config = dict(
    hidden_act='gelu',
    norm='layernorm',
    attn_scale=0.125,
    parallel_block=False,
    init='normal',
    init_std_o=0.00401,
    learning_rate=0.00389,
    max_seq_len=256,
)
Below are experts of layer 6 (counted from 0) of a mixture-of-experts language model. Rows are named up (a neuron's input weights, with its number) and show model dimensions 128-255. Each number is 200 + 40 x the weight over its row's rms, rounded and kept within 0 to 999.
Before each expert's rows: "comes after" lists some tokens at least twice as common just before its tokens as in all text. This comes from a sample of Wikipedia text that the model never trained on. Tokens count by the router's weight.

# expert 13
comes after: "\n", "\n ", " ", " MF", " DF", " FW"
up1,278,224,208,224,149,187,239,253,185,163,214,185,182,230,192,229,217,214,204,252,241,212,257,224,178,213,190,165,225,271,223,219,244,222,186,191,167,241,217,214,265,203,165,212,133,192,226,219,168,308,275,182,156,153,177,187,207,213,161,129,184,165,247,181,252,200,225,166,279,176,176,226,214,209,223,163,148,230,238,244,191,207,214,231,136,193,143,270,206,172,151,179,182,172,202,176,242,118,197,203,173,176,244,272,181,210,164,205,266,209,163,110,185,245,215,201,188,211,144,232,196,204,271,182,205,252,208,215
up2,247,157,186,204,197,156,192,159,235,144,246,166,189,219,224,272,258,198,304,228,208,152,208,173,170,230,161,251,248,175,227,159,236,188,233,157,217,184,230,212,231,166,232,214,221,152,164,255,246,133,204,199,176,238,176,191,262,259,94,234,194,192,254,152,264,159,210,262,170,184,115,190,188,195,171,168,190,215,186,241,285,253,160,176,233,236,166,304,202,192,188,164,177,235,230,220,232,219,217,278,199,290,171,142,199,222,236,160,172,197,147,301,202,227,227,193,168,119,211,139,179,224,197,311,166,258,189,264
up3,219,227,102,148,163,217,230,227,244,189,177,284,200,198,278,240,208,195,148,199,168,172,212,260,129,287,169,155,207,191,207,214,164,165,228,180,137,175,175,167,260,126,181,278,238,156,191,167,196,211,171,158,205,217,203,207,263,181,204,216,261,194,241,241,112,182,191,189,204,275,222,192,208,156,136,142,219,220,248,194,215,200,237,216,193,185,191,190,133,168,197,122,215,210,174,157,246,210,230,204,239,209,168,149,135,222,226,208,224,163,146,243,190,205,207,201,242,157,212,230,223,239,211,228,247,109,211,220
up4,236,175,174,259,179,155,183,222,195,252,281,209,175,248,218,208,143,252,265,188,179,237,175,191,214,251,176,174,276,147,177,222,133,216,253,211,144,153,208,220,171,126,190,154,265,192,263,258,237,208,242,203,154,228,210,208,190,133,175,238,180,242,166,187,237,239,173,184,243,152,184,148,213,204,113,149,166,182,223,290,227,193,113,136,194,150,165,167,171,159,180,175,229,233,223,196,191,145,202,201,195,258,230,197,226,186,184,241,208,196,192,234,211,284,131,220,187,227,151,214,166,209,224,204,240,170,140,226
up5,245,190,223,210,132,203,237,228,236,145,188,213,165,236,236,219,181,167,229,192,178,225,227,141,240,214,180,198,219,157,180,272,212,149,311,175,217,176,237,165,209,223,156,222,274,248,207,242,211,234,262,190,239,184,163,179,226,173,119,290,183,182,221,192,163,172,213,222,190,231,173,232,206,116,154,269,300,247,194,218,175,194,193,142,225,211,209,230,162,179,216,232,210,143,249,180,130,271,196,224,269,246,233,237,186,180,153,249,237,290,162,204,239,215,192,175,145,216,185,266,250,188,207,249,175,236,272,207
up6,182,239,203,204,196,237,212,251,234,183,181,186,184,210,271,227,232,180,182,214,208,232,194,209,212,238,159,274,141,201,200,287,203,272,196,288,181,211,201,278,265,228,122,236,209,161,297,204,182,230,214,178,220,185,182,198,175,228,149,229,234,182,224,126,189,143,231,205,252,170,216,172,203,156,170,193,277,244,224,184,176,199,225,165,206,172,206,133,194,166,216,213,190,186,191,217,166,144,196,237,138,230,161,138,185,200,190,238,158,165,220,181,198,260,269,226,174,238,125,162,203,244,173,168,160,223,213,218
up7,229,298,259,188,172,240,174,182,186,207,183,215,168,147,234,198,255,217,215,160,214,216,179,191,162,270,96,117,234,147,194,187,173,120,189,229,198,247,219,200,154,219,235,171,190,146,226,181,173,237,174,253,132,197,198,209,98,199,156,244,158,140,166,262,134,165,215,122,190,199,155,215,169,172,163,169,173,207,180,237,183,204,201,179,198,197,208,220,231,230,201,275,226,257,203,214,210,217,171,187,200,190,217,147,120,179,223,185,229,259,206,233,216,183,200,272,230,227,226,132,276,180,188,261,170,261,248,210
up8,199,251,227,213,181,204,179,292,259,256,192,204,175,149,270,205,239,179,167,223,181,197,225,174,185,233,116,204,147,209,102,179,176,282,207,238,189,267,220,131,270,257,221,147,213,206,224,208,186,197,176,281,168,222,225,187,195,219,164,175,276,230,202,269,164,215,188,192,193,206,167,89,202,160,168,193,225,203,181,230,208,169,143,233,185,221,221,266,158,101,141,230,251,197,105,276,192,229,289,226,150,202,199,173,177,208,212,189,227,174,121,246,107,199,226,250,179,185,232,175,248,239,243,201,232,234,215,223
up9,194,221,202,187,198,241,115,204,163,165,185,277,233,169,243,269,224,195,253,221,183,216,277,207,207,199,210,175,139,169,275,180,158,228,244,180,162,180,181,236,296,232,208,217,163,115,245,127,140,247,278,199,202,137,194,235,217,219,189,223,160,198,161,212,224,184,200,230,213,217,220,254,156,219,212,207,232,157,203,220,166,157,252,258,214,215,198,158,147,214,203,156,169,233,184,150,221,169,208,207,231,207,252,202,140,263,268,131,253,170,169,186,251,261,208,272,321,189,233,221,201,179,215,214,197,252,229,237
up10,238,194,190,231,209,224,192,209,181,205,292,230,233,148,242,222,295,233,202,191,133,194,248,186,154,221,210,203,109,150,221,206,149,111,209,162,223,184,228,221,214,185,163,154,228,207,241,248,247,233,211,174,216,185,178,136,216,193,185,258,128,230,153,144,243,212,183,265,178,190,196,242,181,236,222,146,197,204,140,279,188,216,169,196,181,250,153,179,222,196,264,254,183,183,191,254,297,148,166,192,186,212,272,162,188,143,211,199,99,231,216,216,245,149,255,128,194,195,229,150,180,160,216,186,250,143,184,235
up11,253,153,251,236,267,250,287,159,221,166,147,283,252,190,138,211,192,167,196,210,244,120,154,286,196,291,213,138,248,222,219,219,180,163,228,180,207,166,259,209,256,238,225,176,205,166,222,173,169,178,242,231,180,201,195,234,159,198,233,229,163,143,245,210,202,198,283,177,163,167,191,272,251,162,217,202,195,252,211,234,223,181,233,215,147,96,218,183,247,175,158,141,234,152,180,193,189,221,219,260,224,201,259,261,186,211,234,204,182,222,222,185,201,158,199,183,231,268,238,164,192,247,201,206,197,180,138,211
up12,221,171,222,229,251,183,209,154,263,185,194,185,150,187,266,187,191,182,182,166,147,186,156,220,241,220,199,211,254,129,210,231,169,200,199,105,189,243,154,193,216,254,189,208,221,189,226,99,171,202,235,215,217,161,134,228,130,127,186,161,144,127,225,220,243,216,232,215,218,173,193,205,179,191,204,150,260,182,272,189,265,264,237,189,151,257,199,280,236,212,239,245,219,282,169,181,224,218,200,228,212,247,91,208,172,297,230,117,192,236,188,282,192,261,191,188,215,222,174,144,288,151,258,189,156,275,203,164
up13,175,216,65,90,201,146,194,191,207,190,215,230,156,234,254,169,224,209,179,226,228,239,221,139,166,172,168,204,202,159,268,152,200,195,246,245,189,171,191,231,219,212,248,181,194,216,224,290,216,130,211,183,224,224,252,236,149,243,225,168,163,217,214,154,73,128,195,179,212,110,207,249,205,230,230,250,208,185,180,221,183,225,190,190,234,204,209,146,257,144,180,253,163,154,216,190,238,140,167,131,201,194,240,195,232,208,156,172,228,243,142,190,166,123,114,187,231,161,139,126,259,183,226,271,143,218,215,223
up14,266,143,236,233,184,154,294,278,198,201,225,187,204,209,165,250,219,233,253,128,155,162,162,141,246,224,247,192,216,207,202,179,170,104,152,179,219,248,217,205,187,136,177,247,173,185,149,248,267,254,177,221,199,294,226,189,277,185,163,213,173,127,291,217,182,122,192,200,173,220,140,135,178,211,221,192,192,164,220,281,229,173,223,234,227,230,209,258,134,181,216,210,203,195,196,160,204,152,229,219,175,221,177,212,246,164,110,195,240,197,178,185,220,192,205,174,125,87,185,143,208,182,131,216,168,206,184,218
up15,164,179,115,162,189,197,151,176,219,167,155,223,196,197,211,229,146,284,238,230,199,128,216,227,224,220,204,150,224,203,201,215,250,249,209,128,190,249,217,236,156,157,200,126,141,215,213,323,251,204,225,224,303,108,183,195,269,219,210,269,182,223,198,91,164,232,214,203,231,269,152,243,173,275,223,197,172,131,209,182,228,264,244,168,211,253,226,218,189,230,155,181,173,217,190,187,278,165,265,174,235,198,221,152,208,194,216,148,212,193,130,242,208,229,232,197,196,239,141,231,220,241,249,190,245,132,190,186
up16,190,239,104,223,147,210,221,177,246,234,143,226,258,233,223,154,195,150,128,241,188,166,169,186,240,221,156,202,185,268,179,216,102,186,224,236,231,176,155,226,135,181,181,184,209,222,247,190,238,225,201,175,195,148,222,191,162,118,234,200,281,155,158,175,248,165,161,221,131,140,203,222,217,164,226,169,273,257,211,207,221,120,259,256,246,227,157,194,244,204,225,182,167,224,221,229,205,146,217,190,146,217,206,161,231,270,195,192,228,252,199,208,163,140,156,148,156,202,134,131,204,206,172,255,242,262,250,234
up17,214,225,237,159,164,142,234,239,152,118,278,177,218,271,251,272,249,154,252,260,241,274,89,213,207,211,193,198,256,218,271,271,201,163,205,231,217,190,220,217,168,128,177,185,251,151,195,152,203,349,198,197,238,223,212,169,229,248,188,173,151,239,214,252,166,175,250,183,152,219,238,224,190,188,183,276,196,252,143,177,168,224,206,257,235,137,195,212,207,181,181,224,225,191,197,203,206,220,188,166,145,178,192,143,196,261,154,192,222,200,157,306,197,215,72,180,185,170,270,163,244,205,243,208,226,200,173,205

# expert 11
comes after: " |", "|", " of", " was", " for", " with"
up7,190,209,233,105,176,171,147,279,217,250,176,220,213,152,108,189,213,215,211,178,188,197,252,241,207,192,203,190,144,253,148,148,284,250,237,232,245,280,240,120,178,242,188,199,210,204,309,210,221,195,233,211,244,226,243,202,139,162,212,179,222,154,175,280,170,122,181,212,258,158,169,87,196,204,225,196,255,227,165,156,217,216,269,171,212,210,179,194,257,234,163,245,237,276,173,246,174,244,161,176,129,260,212,122,210,226,171,210,168,248,255,269,182,179,230,173,223,157,157,203,227,167,171,132,255,197,188,189
up8,105,219,239,193,158,176,211,177,178,177,236,275,105,143,217,213,203,272,226,263,221,185,204,298,186,262,211,153,186,181,138,180,181,251,154,255,200,144,268,226,192,189,161,236,226,199,223,181,171,209,228,156,284,177,193,221,231,165,230,155,149,250,96,268,244,231,201,260,100,195,197,223,231,238,198,237,139,186,256,238,107,199,193,205,208,221,160,191,164,239,209,212,213,231,303,151,151,147,195,233,262,215,271,181,172,193,186,228,245,285,172,163,235,230,191,252,136,177,207,180,182,220,231,188,163,226,193,105
up9,172,134,257,129,232,215,237,159,133,205,184,136,242,202,167,278,178,146,184,175,227,168,148,229,176,222,229,149,188,194,228,150,186,184,164,198,177,219,191,201,201,257,220,228,129,214,144,226,220,178,197,145,184,240,209,177,240,161,187,209,226,172,190,167,122,242,239,214,216,203,185,214,216,214,118,213,224,209,192,202,84,215,207,225,170,139,148,229,240,172,248,233,262,228,163,134,169,187,173,195,166,240,200,210,282,235,164,232,177,283,291,220,225,107,216,160,221,162,209,201,155,293,215,168,170,256,126,221
up10,191,232,207,255,257,246,196,116,242,280,152,216,169,165,214,142,203,171,221,192,197,197,214,106,276,136,189,172,222,247,206,142,223,186,200,170,135,181,239,197,240,218,169,208,167,178,252,203,217,203,224,134,151,235,208,125,213,260,191,187,248,246,153,182,201,175,262,202,146,198,209,223,298,196,206,220,234,244,195,207,204,179,250,204,200,165,171,212,139,200,278,244,168,193,218,141,151,240,235,231,177,247,169,182,149,290,246,156,251,216,207,202,203,207,238,242,219,233,224,165,116,237,259,210,260,181,170,119
up11,168,170,208,174,214,165,235,225,148,198,206,240,99,90,246,162,160,214,224,226,263,226,196,191,164,221,281,184,160,187,168,210,181,165,266,221,231,140,207,214,220,265,245,212,179,169,227,116,179,109,231,206,148,259,193,116,141,237,182,201,225,183,269,170,209,194,236,209,212,266,198,169,219,222,183,141,219,204,160,195,218,182,140,213,105,209,144,207,182,173,177,167,160,221,168,188,249,240,206,242,248,219,192,255,163,239,180,82,202,208,206,257,189,193,213,250,209,230,176,222,224,186,186,242,151,191,156,144
up12,293,190,241,270,195,193,207,197,156,156,161,156,205,262,195,198,217,126,199,226,168,180,187,167,124,176,262,242,142,157,148,142,254,158,156,207,188,180,182,189,168,194,151,248,205,159,162,205,228,186,276,289,239,177,143,212,180,173,206,114,253,229,140,194,225,193,167,194,276,208,255,235,221,184,221,170,186,211,215,174,157,157,167,204,178,181,158,251,170,194,237,192,133,210,192,223,191,282,218,208,154,125,199,244,156,247,189,194,97,229,186,185,222,168,169,158,270,201,154,206,269,291,242,182,299,225,180,273
up13,224,267,141,136,251,230,130,226,176,249,175,186,222,216,147,186,213,291,209,188,246,169,274,269,191,254,269,146,184,186,208,183,112,244,255,211,224,181,216,233,210,191,208,212,167,200,171,147,207,213,187,182,237,172,187,216,160,182,140,157,229,184,262,218,188,204,204,178,174,227,168,286,224,193,221,217,181,138,232,131,221,267,167,193,220,111,214,220,169,233,237,174,159,207,224,177,168,207,208,215,222,197,233,159,206,202,193,202,191,192,156,221,246,168,240,236,309,247,237,160,247,208,194,260,265,205,224,147
up14,162,224,178,206,232,199,162,295,157,202,227,168,189,179,152,234,227,148,166,189,179,188,172,149,156,169,129,215,170,240,183,168,170,286,189,152,188,235,206,227,296,270,166,168,217,182,201,229,197,192,172,165,243,173,169,171,240,184,167,137,215,188,185,164,192,253,204,179,139,157,173,217,262,269,172,249,258,175,243,271,198,236,247,264,148,200,217,246,167,282,101,217,207,221,238,269,147,150,95,207,193,208,221,164,194,188,127,270,152,262,190,185,168,178,175,248,177,157,184,237,159,170,219,200,256,228,206,203
up15,174,172,246,225,230,198,198,142,191,190,145,168,222,173,196,131,183,239,186,249,228,188,268,208,170,220,150,222,171,206,151,222,161,225,181,251,152,148,199,194,157,226,237,259,192,170,198,192,229,245,257,186,175,194,184,149,241,227,277,233,96,292,131,204,212,149,154,153,190,173,222,190,189,197,223,183,169,148,244,187,182,214,253,186,222,175,158,200,182,114,227,184,230,168,204,154,160,226,118,257,248,192,259,177,225,197,271,220,285,240,167,198,203,211,202,236,166,187,172,223,138,264,194,215,230,307,204,231
up16,240,177,211,246,183,143,183,240,181,173,182,185,180,237,207,146,172,169,191,299,232,152,217,221,205,160,261,198,183,193,222,134,224,186,226,254,162,191,215,215,269,191,202,228,184,107,217,211,164,193,161,224,223,169,171,231,226,243,247,264,290,210,212,201,169,194,246,137,125,193,148,118,252,248,245,212,227,231,248,230,250,176,174,227,220,257,160,215,234,163,213,214,237,200,245,197,208,266,228,206,236,260,187,230,194,289,223,123,175,268,183,245,227,129,215,173,182,189,247,149,231,204,208,206,250,248,195,153
up17,180,215,229,154,144,158,210,178,172,214,172,238,165,185,183,224,197,235,165,151,149,189,140,179,128,210,192,169,187,150,146,202,256,218,177,231,141,220,227,212,138,207,261,241,180,180,148,178,207,180,192,176,164,220,270,164,235,204,229,170,178,162,187,206,228,253,259,166,284,270,170,179,129,222,255,195,211,143,231,178,118,166,266,162,211,271,137,173,261,200,149,214,239,223,252,183,181,249,213,216,225,280,199,262,211,226,217,150,209,292,177,174,155,134,170,158,196,189,185,189,186,173,194,159,202,223,235,294
up18,178,235,235,185,196,272,205,258,191,130,196,134,227,177,216,229,254,184,244,225,204,194,291,224,219,241,189,178,168,206,237,209,205,187,214,245,208,169,220,199,229,157,195,166,212,245,156,162,133,224,233,198,178,170,180,186,244,195,239,150,177,142,201,147,200,234,262,215,142,222,212,220,283,148,225,225,143,255,186,174,165,153,247,209,206,289,119,145,194,123,209,212,221,267,177,133,184,238,201,267,186,201,189,247,200,185,225,197,218,265,154,170,187,187,182,176,221,205,229,189,301,185,315,160,142,282,288,163
up19,205,182,174,243,185,224,254,185,197,194,242,196,173,170,260,241,213,242,202,207,151,174,193,166,110,299,177,194,115,207,154,187,248,219,202,160,148,257,118,155,237,225,243,131,199,259,230,125,216,235,203,157,151,137,234,163,250,244,233,177,193,215,142,140,219,237,112,162,141,209,209,222,153,222,232,164,203,247,235,185,170,221,243,271,248,194,177,244,257,244,198,250,173,199,228,182,175,183,130,260,153,209,246,197,207,141,157,220,215,236,254,251,200,209,227,146,251,199,249,186,213,180,177,275,202,264,255,199
up20,200,194,215,178,199,215,196,147,164,208,229,164,257,216,186,221,209,166,177,181,206,201,227,210,218,235,262,249,192,176,132,161,248,200,240,201,224,169,220,147,262,253,308,181,231,146,181,242,203,197,250,298,250,237,177,184,252,117,185,257,238,232,198,197,213,195,214,237,161,208,218,287,233,219,168,248,253,201,227,209,156,243,236,316,188,180,143,222,174,300,251,248,204,215,244,164,144,169,195,172,184,211,140,190,192,146,157,255,137,120,145,189,222,72,171,180,187,190,175,191,196,166,309,247,201,178,186,209
up21,143,192,191,111,195,200,229,141,169,208,132,170,221,182,216,136,204,147,227,198,229,205,248,281,222,200,251,231,192,209,143,190,191,252,211,253,214,211,187,200,238,230,189,233,187,207,259,205,238,215,194,251,268,202,186,187,239,208,189,195,164,225,150,200,261,195,208,125,264,147,202,172,186,177,205,141,272,230,171,190,247,233,228,173,222,147,219,222,239,186,157,247,148,262,165,180,198,169,180,232,218,138,224,209,178,203,249,273,197,191,192,279,199,193,266,122,180,303,151,105,129,234,156,200,186,261,203,210
up22,195,187,227,213,239,222,244,144,234,186,173,217,253,188,151,213,177,211,242,233,154,239,205,176,208,194,149,147,210,181,200,196,189,113,178,241,201,154,222,143,231,273,218,185,260,129,289,226,182,163,234,204,198,192,252,186,226,201,211,206,231,181,177,118,161,269,127,264,135,189,202,165,134,254,149,236,133,237,162,200,203,219,167,202,181,233,212,214,286,137,220,232,209,239,115,223,188,171,219,220,219,198,280,194,230,221,146,265,211,264,224,238,193,205,179,224,165,218,299,185,141,153,212,225,290,193,284,148
up23,199,223,139,205,257,162,174,201,191,174,185,222,165,193,246,196,244,209,221,115,153,224,204,202,271,159,249,226,230,189,202,224,176,127,186,181,171,199,197,157,170,101,222,149,188,241,205,196,185,228,178,283,250,216,267,137,212,238,140,148,167,177,208,188,232,161,149,227,199,230,231,300,214,225,211,251,193,179,242,207,155,129,229,254,129,244,190,217,222,211,184,239,240,131,172,266,122,174,211,160,264,163,188,154,192,173,305,231,182,205,200,221,172,169,196,241,165,264,187,188,221,242,228,163,194,245,264,174

# expert 2
comes after: " a", " the", " of", " and", " with", " for"
up0,239,142,201,137,206,196,251,226,174,203,183,149,231,219,97,265,144,240,204,228,194,221,241,274,218,122,230,175,247,216,174,105,232,186,187,147,190,210,235,207,209,218,212,174,155,214,226,205,169,174,157,251,215,152,207,134,207,160,249,221,154,241,168,262,168,224,195,166,221,173,75,206,183,248,182,185,281,174,260,176,231,266,177,223,182,174,189,219,200,279,232,251,160,172,242,176,204,100,229,214,213,192,177,202,238,190,136,256,234,135,134,188,261,201,198,140,242,167,143,159,217,211,180,187,165,263,236,184
up1,180,201,194,284,157,151,173,159,198,182,185,218,160,221,190,235,181,193,245,224,195,133,308,198,160,262,208,196,298,181,239,174,203,152,255,194,164,243,247,181,234,216,224,222,169,220,226,216,207,180,177,226,202,152,189,147,260,258,267,186,182,200,170,196,153,279,176,213,226,230,209,169,124,282,265,170,158,201,195,145,169,161,192,254,228,163,151,154,206,246,246,141,207,114,180,308,211,221,211,206,221,183,210,141,196,188,217,161,184,165,190,150,251,220,206,207,214,263,157,150,131,209,248,185,240,201,134,177
up2,251,222,227,230,214,189,220,144,180,220,250,249,148,188,150,154,127,291,215,204,254,130,184,188,296,177,209,160,270,157,203,114,106,250,254,228,182,151,295,114,190,261,209,245,166,144,231,192,230,143,252,164,178,200,165,215,260,221,163,146,210,193,185,221,204,201,158,150,204,237,227,236,171,149,226,180,186,174,158,218,187,257,160,214,284,174,179,209,188,186,261,219,203,163,225,154,190,237,151,257,216,193,183,184,174,214,157,206,191,184,120,223,160,165,206,262,198,176,172,161,187,155,240,296,212,234,198,181
up3,145,172,206,242,170,134,171,261,114,225,153,235,111,184,184,204,197,161,187,293,248,245,202,178,234,216,267,133,150,158,175,232,217,265,233,196,233,161,200,217,277,269,164,210,171,195,291,181,167,170,200,168,205,269,214,155,150,176,204,153,245,288,221,235,133,224,234,210,267,268,123,213,243,173,156,233,146,152,179,181,193,226,212,227,188,216,220,242,285,142,167,237,170,275,243,192,137,152,158,199,216,225,222,207,150,213,195,238,217,232,208,165,197,185,169,193,211,303,156,172,236,190,181,191,162,260,147,184
up4,143,261,208,182,158,218,155,214,206,244,233,179,203,170,233,288,280,217,235,182,214,217,126,107,146,180,212,238,190,252,197,133,255,139,225,127,317,182,214,160,218,83,173,198,211,206,199,184,293,220,172,219,181,282,189,188,266,189,216,160,177,183,206,174,186,218,124,167,141,180,203,261,241,269,211,167,187,145,194,222,204,169,178,183,237,158,230,183,196,251,201,190,168,205,178,220,215,180,209,175,127,209,208,197,161,199,197,190,146,202,181,164,176,111,140,227,224,216,226,188,251,182,235,142,252,197,185,197
up5,239,158,187,130,189,196,248,242,153,124,105,144,240,228,158,152,186,238,186,181,193,199,131,239,248,213,188,207,214,166,115,155,221,193,160,206,252,239,200,112,250,248,234,170,187,186,171,225,241,224,239,129,181,205,116,178,212,262,214,290,220,227,195,228,192,253,207,190,254,259,207,166,216,181,118,150,174,148,213,249,176,166,143,190,239,164,247,229,211,198,243,207,178,280,172,214,195,199,237,223,128,240,190,173,173,265,244,222,206,228,220,181,180,141,219,227,235,226,161,218,108,211,172,245,197,262,211,129
up6,175,170,256,165,201,231,167,238,217,224,186,179,168,159,235,182,211,176,239,252,133,237,180,180,176,268,219,147,203,148,203,207,186,244,211,209,198,184,186,211,203,246,202,210,175,284,149,172,245,177,207,169,228,224,273,216,235,255,240,192,209,147,178,220,238,258,189,215,222,103,192,140,209,212,203,165,182,201,127,191,119,218,166,251,202,119,182,217,173,227,248,198,179,250,172,169,135,177,288,165,230,173,47,174,190,186,215,169,182,173,190,152,241,136,188,216,218,175,218,171,208,210,238,233,246,181,210,231
up7,225,218,232,147,278,186,232,227,176,210,130,259,189,234,209,264,279,233,227,186,229,167,189,172,194,188,199,167,264,184,175,173,233,176,184,115,244,197,210,207,222,217,247,166,182,240,259,153,198,203,249,192,235,173,188,217,135,280,262,242,211,186,321,183,223,135,125,220,256,178,224,256,127,174,280,200,190,199,197,232,212,189,166,199,204,224,242,154,200,216,220,197,169,218,187,143,180,275,191,204,260,189,233,179,161,144,243,170,207,201,123,133,184,128,163,218,128,277,188,185,205,237,242,198,151,252,165,177
up8,242,253,176,244,223,194,183,257,178,203,100,287,263,238,235,267,239,179,210,178,208,141,169,172,223,206,246,227,237,187,216,130,169,198,195,227,217,216,231,195,177,203,178,145,171,190,178,159,177,230,270,197,165,194,160,231,114,184,218,200,229,193,244,189,230,130,211,232,228,193,116,219,141,213,278,281,228,263,160,260,170,249,171,155,226,179,163,173,204,195,214,158,233,179,162,218,174,226,159,156,166,272,241,137,210,212,168,200,168,128,152,144,191,129,215,206,262,268,189,89,222,229,192,178,263,210,179,220
up9,176,219,216,159,201,179,189,265,181,215,209,233,176,207,209,233,168,233,282,199,256,192,187,183,178,219,202,197,187,215,165,253,198,247,214,114,162,255,221,194,206,172,194,160,254,131,280,140,168,204,164,244,208,112,129,170,233,216,210,245,147,223,192,186,228,259,128,165,239,229,149,221,199,220,199,198,303,177,165,209,173,157,215,211,237,155,119,171,165,300,272,201,215,209,220,220,130,186,186,187,158,209,195,181,214,168,224,197,187,187,163,173,163,262,207,228,116,247,215,228,203,266,131,225,162,134,225,190
up10,246,183,177,181,234,140,248,226,278,280,241,192,239,219,208,254,262,193,139,272,153,233,218,238,170,210,234,226,193,140,223,191,235,283,198,216,234,168,242,228,259,155,192,157,155,222,133,229,228,221,223,243,235,206,136,162,174,123,237,289,229,192,140,174,152,239,160,187,242,298,141,251,196,145,216,188,255,222,182,176,208,282,227,144,199,140,167,177,185,184,248,200,219,185,168,165,155,221,208,191,212,162,234,211,205,236,261,215,278,177,135,138,159,202,199,129,214,216,203,224,190,249,188,178,221,214,279,213
up11,194,153,128,258,239,220,177,179,205,201,162,174,202,221,243,217,194,194,235,204,207,180,165,231,200,222,276,167,173,114,191,230,204,184,159,138,197,152,306,229,140,194,124,149,207,195,272,200,211,199,230,203,186,178,259,223,185,184,233,257,274,110,212,211,223,258,168,167,183,233,217,193,218,273,219,222,148,184,248,274,255,193,234,169,189,105,239,155,205,250,201,240,238,193,195,215,163,167,148,214,182,77,187,250,157,172,163,154,120,246,232,276,183,147,257,164,210,220,119,293,157,159,218,206,227,243,223,217
up12,200,207,197,254,212,179,200,172,172,145,172,245,140,221,172,160,173,197,251,166,233,244,224,225,198,267,201,147,196,199,208,120,182,185,156,213,183,214,244,216,194,276,204,163,175,187,242,245,241,169,138,221,246,199,165,196,247,177,110,210,158,287,226,182,168,150,164,213,234,249,272,212,247,185,185,164,220,223,220,136,199,207,215,216,133,166,170,261,194,242,172,177,267,202,151,248,157,187,111,221,231,171,207,169,238,289,149,179,196,221,207,212,121,263,174,175,198,201,145,182,194,173,204,198,200,229,237,154
up13,211,174,143,205,249,249,136,298,186,165,131,162,128,207,258,181,188,254,188,204,235,155,188,179,160,173,171,143,263,207,191,246,190,225,197,229,187,219,192,243,193,177,171,292,150,223,278,243,253,189,169,228,242,188,217,198,158,203,141,206,267,187,224,150,141,175,208,221,169,233,184,216,198,283,177,222,220,143,198,193,228,151,227,228,197,165,199,207,255,232,144,240,199,201,206,195,186,213,231,159,155,221,199,289,226,205,214,160,144,229,234,255,156,235,102,171,163,149,243,242,230,203,152,230,198,170,180,318
up14,159,180,210,211,167,202,278,196,228,106,216,220,160,257,209,229,231,240,284,209,186,153,213,226,224,189,183,153,181,259,238,186,162,235,260,226,218,214,186,173,230,233,176,206,157,166,237,245,183,219,176,196,233,192,200,123,252,209,218,291,261,294,253,263,215,209,267,231,202,173,266,210,118,197,261,205,204,209,251,176,75,127,145,221,168,178,189,176,213,175,246,262,149,225,214,246,193,203,165,255,196,226,232,226,188,245,185,209,168,227,132,197,250,162,142,207,253,241,114,202,144,196,192,170,227,205,202,210
up15,175,179,245,225,171,206,230,210,262,171,185,233,205,186,254,240,174,224,236,176,273,222,217,155,236,251,158,180,209,214,112,259,229,235,223,167,231,213,182,168,216,207,249,191,212,175,204,229,205,199,177,179,133,158,240,210,209,218,216,246,233,224,217,172,101,193,139,218,251,235,188,187,231,236,231,199,268,148,194,186,247,254,210,228,189,208,194,211,269,187,226,219,171,231,197,202,294,205,231,169,172,273,137,160,136,214,211,147,156,249,172,152,228,171,174,188,171,186,281,229,236,224,185,214,192,159,158,192
up16,161,175,182,207,198,171,261,221,219,140,253,263,197,166,195,212,224,217,157,184,168,138,156,145,216,166,235,154,246,215,189,138,232,173,258,176,184,95,253,228,152,241,239,178,267,193,205,202,260,240,204,142,151,231,221,206,244,187,211,237,215,238,230,217,214,194,159,188,223,188,213,114,242,201,232,138,195,131,249,78,200,190,161,197,214,141,222,157,175,208,273,186,234,244,278,266,261,241,184,163,168,206,225,193,171,216,179,199,238,260,167,160,167,175,143,213,233,197,229,222,263,157,201,205,209,208,139,237